Below are experts of layer 2 (counted from 0) of a mixture-of-experts language model. Rows are named router (the router's row for the expert), gate (a neuron's input weights, with its number), up (a neuron's input weights, with its number), down (a neuron's output weights, with its number) and show model dimensions 0-159. Each number is 128 + 32 x the weight over its row's rms, rounded and kept within 0 to 255. Numbers have three digits each.
After each expert's rows: a language model's description of what the expert responds to. This comes from a sample of Wikipedia text that the model never trained on.

# expert 9
router:146119161058176135145123121129075077091133123083124129188125095153100098113105133136126064122165047056068130161087127106134135084106110177103159131069125189143158067137054110164101115146201155156109172170109099119162138142174163070070122163122096123118168090161102065166124118077081125134125157154152142121162134114137179136144124144136143148181120113102070156130109164138130085075159126181097165121091159153156200156131151110112182155097132156132176134134142157163138049137103099
gate1:102095148181085141169151143109153097107118155145132139110173107113102152108157137090111114169126124174140134133137174139109106180106195173164092125185083090161150122146061154086133114122179118138113052176084172099094144123129153137132098137174118109043094161145160139100208160188153122098078130121114130087113110200096107079077112126105121170144166163121145112111119085125139179179139165121139101150092183118106093171101095108178124150121188071095090120198048123169029149135106140
up1:036139142158131092201153183134128118117115176112140089136142071094109091092115108127166122115148078094120046105091113040151143122130108134104135126116142120168191120181146121159121095141130130174102130161044132150138198101104155115166077209158174134109136171159119103128144121117120076127110111177203168126136135114149139081081089190132237161165123112090100045151168124166128119154127157160123120082057162155138164163094060084088142129088179100098126162148098145149107125172131135
down1:154185123118177141114128137148169076135171173100162143116082128114156191147124145122183121118099117193132167093152125157114093126119123060142123088167111145104133117074177124139140165070120081035095132110170067104172141103134132132162090120113097143096067173098164114125110062203097090111173106148135135144119142107146120164139134113120084059132126113168147123175106157173142166129117113120123099163163087050068113191112117085072139115116112109171098104118129094069104125114142081
Description: Month names and abbreviations like Dec, Jun, October, and sentence-opening On or In before dates, plus capitalized word starts.

# expert 31
router:102149151104151055111092162102137142125159110141071094153127093120112190145114145143087071156169143099102142177125176121173187157102205108134104058139156115101137101112175173120147196086124139126159173040123197119146187112125146125188141125095144140102070131161123201119110136157198151081114107147118105191114080163156202114142145166171124108087091130153132166148176134146149144158078137071087097109148171147152172125073147106114137175082118104189097195137148110135100154089184113
gate1:075043093142104075155144148138066158114101096053135133104112117125102122072143134112127149138159135120150170109103112139135168147146158090167164133108063107133129155077088144151116089071129176142095068177136148180125157134133123082093189160102092112101120130180181080063076133087069183171152081172054158170143114166150123115144129092136113163100104104171066089152142100154131178078102160130150093096198106114173041135109134084182102130083097133106175184143146139113143112146121174
up1:187211127129126187157132122117114132110178137121168122124115171142107144130132103116139114130098173128125174087139121146179093087196097138200108171193176154130090102206121145164114118117138095116157128131117130079118073103128144181125081122170167092121118116117143118143142113206128108109071127085154136133064062087091136136091086178135178102212176101083111144157063140168137121189111111097087118129101126087042123078146119161075097074162130112166119089157107079142182111121123130
down1:185061135144133111136134137143175099133120077149149151216119055163118135126131058108119130122132141115081123067177145071090136131118124140098148149125147118158120113129092108120125138150200168188119096114156099136099078174142087145088093211148106153118090172094167122125157144146153136097142157093133099145109083108116094136120132135119136104139113070132125162109119155079131091081149086150131097145128107149109176119162131110139176160118188179136133094162125142112207173045086149
Description: Semicolons, pipes and closing parentheses separating items in sports records, award lists and tables, often right after a year or number.

# expert 14
router:146130158076129141125156175144151098075205122116166106111081196111091111091107118122106077126171205147096143100141113134066150088166131132170143143054118140133110167088085085091159136085104115161147085157117156128108141089165130164101129090083174174092172167131111151168168113163148131097148132121175144147103170146097058167117164169117107065097166152135185111111132179163186157138156105069185134121142087099143139151100099168105103106160086141170188119189156097184171090120137172
gate0:137156140208100138081133160123096157184171161143156114117153114064158103132155093121177153137141126124141152110139124080117120119171151124063097135141191122092094045142087124117110176143148100158155090103063163076164205141130085155135095124144117161100118107114173124172102094123148077130092069152090187118139101143115127122106125163116159090093111148087128121158130167155122090110091109212140150122133110103068146139148156106115128078103159057076107093087102084091147068175055183
up0:119096156120167127130149152172114162130170143118057089074087155158091074162062122128133077125171112116123128108119052169168102079083135145125117164143137130129129099125164077084066122091136135057084099083089131061157099102121148098129114106178091099100088145142140126106156137097088142074168186098104067072131098124099090176127141085214071130115143115152115148142150132122095091102126098133173123125127161183120162122186122146192127149163185099128136164165145166164136075166153067
down0:129145105109123157152103136130112105105137086114062137152150129196255143097171144078192160140063083122121085061116119152182217123159139090105111144156168141083155090166112159129165072160120151125117188110146144123163163118074151129132109179097159113081077090079158118124120107134138102131113127119160157134127143096174157155111149117099125102097135178111074155106157155143089122096104155191103102116100120111154104132117089120123127145078137170144086151126169077137111138138127141
Description: Capitalized scope adjectives starting names or headings, such as World (War II), National, American, International, British, plus heading equals signs.

# expert 29
router:181147153113125128081172144118075088124141183091191096052138138171096108103097075136138120140116144098105115043100144109109125132077099134167176145041108162075131133186125113131118159137152103113100114193159122082160128139161119136086152107163091129149175136105125121195182075171079078102170097134098104110098130144103137119186100158120130097186158176095124110133094151149089112086135125099176093118161094127117146127121068121092117150146126148130167156157071075156127141076117140
gate1:139165043140140158115124102160125120131140104159113135084175091192175112110157036101154179114118162093167181099137142121115115119127114146150085142101141153117132059218150123125112150145136130145050138130128109122180074125125114137151149119166114128121119105124142147167132132195084137138128150136083119098172164047136152173184132148116145132175151130154118068155096104175107113117128111167080169113119068080134089117156101142150132116129134120178048142157082141118122160083107117
up1:133181082120120136150150115138171090109127099101155165099144114181190161141085084056127171081126142158163185122093124093131119100116137110158098120127152109090117091183132156145106139151104130140105158122102180130173078197130137100151130163097083093130144131143126139152111166142154067167155130162113125098137112078136176099145097105053132157097087126123143108091134099121150110104140117139080082115122091121135138108144142151111179075144139165102112166100121125126116087053106119
down1:129121095137136180112091099151128141127148153110167108180107074118111113138095094125140165130123177169145118108135182108117117102125165108129087135175181081151121146110080135130109140146131135171134155114150128128165179108106120182134119104116080143175104162122097149081095144101116164150217100153077104130131149076101186166118154100145089068095138130117106185147138096133144173127143044110125116132120153132151141091184183195108138107128135104107133172150160165184116140058185095
Description: Single capital letters starting names or words after dashes or quotes (I, S, V, P), plus vol in voltage and Vol. in citations.

# expert 19
router:165133083107150095120124145108164121100160168139109120175090116097168119170127161140128156113138137109163131102183178105107131085080114183146104117124095075106087146148124180047159106066116087132153124153208129122058109174093076079154109133124156140174139119161166192159179144120166146124130097155145077150088165149144169118156108127136161117103155163121153127137128161151150142109144096124168174171114179121131139099137123141130125130105108114205071163138147089135132193106133121
gate0:138111135109143108229136088123149108099117171210126146131134084135080076120162119122117068086086020095092129121126116118112167136096157111107119143113138171105182066146063115155081146113117109189114127147114110107146135132156156111099070054162110036090168047103161119157090108094144152162149167122139105150193079151147109124143094088139157110140099121171116098113159099160159113161172160138102130062091140126102137101179054128136076134160197107119146091177125125127056103161141127
up0:125105097123089066123071086139139126089145185147147097090106134125100141148145127091116114170143148093107160172103140087114132094121104080163108133089120187138132146120098163091128152160049140123105184111173144069076132070164111153139130080166108126080137094106119138131156084168135176120197094117145073139143105158175158135135121142156130149181152114124131127126140072138152163174176122132129098088090122140142131159102115110201080129145128118151143119186092055128101143191127171
down0:123115073125175106097078167128130140136118117119105074074141137144117158138133149098138153115111095124156172099163070163115116091147145125084116105190096084128086190161091116082129099168129132133147140129093145133084177118153118110097116110133098165172181132108143174157094084147137149124174104133101144129139130212214138093179167172118170129117148143211149147089169146147106117124130087115158120107103087057109130077116164080125109143120121137177199188163118083147151072122121132
Description: Closing parentheses and quotes ending a parenthetical in lists and tables, plus final name pieces like Juvent-us, Loft-us, Nabl-us.

# expert 34
router:099158145072125148079127189106119134058175059092080085085085120119161141134136105126092115167121166093129124125115154149175157069088113148075151071106125156096132080085087124083128139160168090175092122156145151171138134118175156075161113154159135093116185147156081124117138152185141121174123112119132140152086166091118159094087171127150187131146081094132169159080141074126051126094135140122123100133101153110100154089175091142132131124085098073158143155102120164114112088128157084
gate0:050158103181120077119175153134109107123103157093134124185147123117087176178108148120096159130181182074088153108107117158182077114127130126149101150142084158239116108211125127149138045146182166180199133105088145157057102101178112081147150154151115154140134188075113121147098143143155112113145152186096156139135131111158111145172128130106145092100155148065095133103131136110107169122115093089165146093107119132089112114080150075123087102126171069161099092077125123189185115142095162
up0:109125174120148093130131134140122131113112152114141152158130097081115160125119117138134166124133227104123151115154137077139134128216127135156121193104181152204122103140051096171106071075089101120133120116091159148069178106151125152152090189106060102183099170125113119092173132179133126112167107153162105190151148049118158124161133176119127136204169120112137161138191043092078196134132109106173130086104153129150125073079148068156146137149164141157118105090113149154158133109133103
down0:185117086209100083157112135103115141144130136122176123141122095089098120092111129124080125111111098102151102134112090096144162115118109122141128129104096098152085122122164110116097096118174161102096148107129165068069169096120039088187147096150102123116106167124162076156109113145119086109211060095092138140140129129119184121091133164247107131125148138150137146164090141170086138114107109096120120084137157093196136131106113148079123148124147137195093135105141172098107117179157060
Description: Line breaks, closing parentheses and labels in infoboxes and tables, such as MPC in asteroid lists, vs. in schedules, and unit suffixes.

# expert 42
router:180149165157096152136162088131132088130129077097153132135096171105146136059099130092079127172189141099124174137076138123121134145140099134115104126141130105136106091128114084139157186137097042184169160156131185117088126150100170153105125101154111091070093156104164113120096016114135148081176185055137124179079146157156110118111153161154091119193107154162085120150158166144165145181104070135104150178140129136114154112150181134142119144086132148150089100126154113091137131120185102
gate0:128128076163151097160114124062173132098107078162149152104100077132183134092152128122139103152119120079137128130095135102136104113104087098105123158178164131166153127108163154151102106144101151155175115032138111141099092129105087172080120101094109194172132134142075115113142115177072103139101113094151102112137145121160113150108094107106121090119116173151114126196172118147164113146108118160164122128141118102177133192144126123092142153087131089075086152145112123108082098150119165
up0:095151142080139091086158153153116125140132134119108136147135105168057090114140142189154205136110174137101056135174103153140160072118132100199198128068107139146084163122121166090096148141127071192117120166127072118143134090155163123135133155108146061108165094097133090159090114131129103132134149137132151112132106178056099166125126102119103116121098132126134113105052180125084127089171127121106157129139155135061131100094133136138097052129095202186154111123142126133165147141069156
down0:113152160058160146180114138162096110139142131144106143190118164146152144148119148147168070121071096135090117141159113154177127095149110127132136106143146154125143139127065129099173131118121130141147195066129112150125086147105096116112208154102118124143172181078176149124173152122123133187124124164082129081097106108163079135091146064126097104087094145188089119072147095102120081067126133172049066172137096132114172154153119146120142119113086103071132123138145167114194136150115184
Description: The digit 0 in score and cricket tables, plus first pieces of names or words: John, United States, v. in case names, port(able).

# expert 48
router:127096168166153125075111113094101117079124114137146153128147097147113106125140091157125136088175144154116080172097162114092090108080078087142156140137096145085066147137178117122141118103139082165126109070133123108065098106140131139169137098161177076158129148124141160142129147129128108164096146131176148137140147160114158159142115132141149185119175107118154090135123095136106069151108121092166136144068087111173124131070064194160096171156148108153087114094078173099087132144122183
gate0:178170121104098152165147134168092072147099147107132173090092147155169127148080180045119095139119162145127148090149147186108158087171117074124137107051118110119123075112099126131123105104060163123106145137154108131115166149146139144152162126147107124114128128124115109097119111195152084037176131148108150199125151088140118145120147117078070141154113177180162082114109135170139186182173124200131122117102180124103122128145140183106100142128117124144152118098173078139164174104053141
up0:094068178015128134135142167154163134109197158116094153157167110075112129165130141130093098126130120140108116118185149068130151136111130136123148158180134129084123147158134152119140145104070140076124092139163130121142096104156109154123096136148105127102073155120111121093159118176172133078106150101070171061195136124112065157071043177124115166124099115112123163120133136096119112177101122102150082129085129175119191098194159137115170082126107163144157104185131085121113080119090101
down0:083132195077130104083131126137109117119173065081126134153149118080122116151117074227133099113125164143120174152106103168064106097141140144105144152097086097141175188115143097105142053127168114123146113124092088083155102101135142160129156128079075105154109100126149126129144183162156146183116126122123069138157126096129166153122056125139106174088118142167244142158109096112040188122073145094133159128098138153138200095169155136141137156102093099119159103126131129076156117112125144
Description: Prepositions and conjunctions after participles, above all by (composed by, Succeeded by), plus from, when, while, after, according.

# expert 13
router:187157162067130074069089120102128095086169108147124119136113154146141165145096143092101099105199106117089126157128115158148110124100157171088100104179123107122156114097120158125105169153146135118139153180093119097181110077143118088180149115104098096142092074170136151132074168150154103101082135115127133130162097143124124060093155069137145078141103126073156171122096118165097078154089091132123182166127126093121208109148112134101109077177108108176114155151105157211084174100131133
gate0:101135134133091094106155140093154086111117164191141172179137121159149068096124120129133127087172171157159138158148087093151137139159139131137133111135126128064111120168151177139139162145159087075127116144185150125129028113098162137108098181113087116171134117069105134109121105072102099122116156142197097139109121179150113113148189121192089127125059109131062107113144124124143125166157118088137130029148120160153158152177131119104151119112143126135086125124148149105108129082188221
up0:145072093143175140158096201128198135095140174153153145163189123150191133105126093152144138136112180141120150098157110118137160092205064095160114140128110157114143151185054160158101109151134104112170092113155142142087122137141162191151145192110133132144134138144128109068105117111122138092124208114141089116099107124125119160082168114145082116092075031128135123184161160122126172125125143128137159123119131118129125147186140118137123139100129151155151156119173158147095106078176175
down0:086088090139108097106103132119102158085122120188153116164113154113169123161116099127122142064113161040100154118132109125163088142132084100121116115128104206148165109168135121116126148101180166066105157185166144096114146145113154125162082137145168115135123143162102091089127107122119084173115108100138116079101129153112180115084159159132136158144148123081221097057112108122157163130149145088180094075153094080137091162151118128152108097106143149165092081133104114176084080072183143
Description: Prepositions and conjunctions introducing roles or circumstances after verbs or commas, mostly as, with, for, after, because, such as.

# expert 15
router:138131157117099130141118140121192123092154099109120145158081076114092150088100186089115110148189187076090129068123172105114135158139066135160138129160101084147162153115065073107098158092132082102169112119156161114134134069138138129128149158135118101121127087188069131105137149167142116113127115114115131129105104112120119162137129119185161115128092089124070120110104200146143089155119157160147135077085145127123165068116086144138126141142141111108128068088157129181115139095155096
gate0:118176151122148157106166158072152146080126103091094149104135114106084145132122136061092122095202165109122149071090064063139074079145070059175135144130177120111126116107149043121063108154146097149090058144115173166130106166089087124118154176146117072075114077134082082127159158114129062130127081113187099093181124126147092176121148135159136151143126115125075105140127088113129134127140145184112169098087153159146143123124061118124167088163138119084100153187097123088121117107102173
up0:145144148092130192094115156106189110086077140147086103118114115132123168126110149146090137090111170084138150073106148150087116113154120084144112105074138111107075138137108103082081151123104133143125144136163182125120108132147074153143201163186110119120154054179086099130152152145166137128101093140134091112133147226162143167156141208112134164140109080144125127136133165136175095138178118161150121020111153140150153108122147169097131145098067099171092136167109137133152136112129151
down0:114095103139088065068144102103198117144131081087117098150131141100122104075180138116094102145118126094142139187085122089140141142168070129100139158098072146154125150113106122164163107115079149128142074118098106136098142142098155126130196133114179133094115162050133094074104066109140073108174087153146156179159131123181140141109113181137071154164180123128077108122137104066124160125076122155157103096137157140131129144108171172129077146161114072145142131115170158115131114091114157
Description: Table-heavy words such as Kingdom after United, Albums, Apps, Bronze, and zeros in sports scores like 0-3, plus degree signs.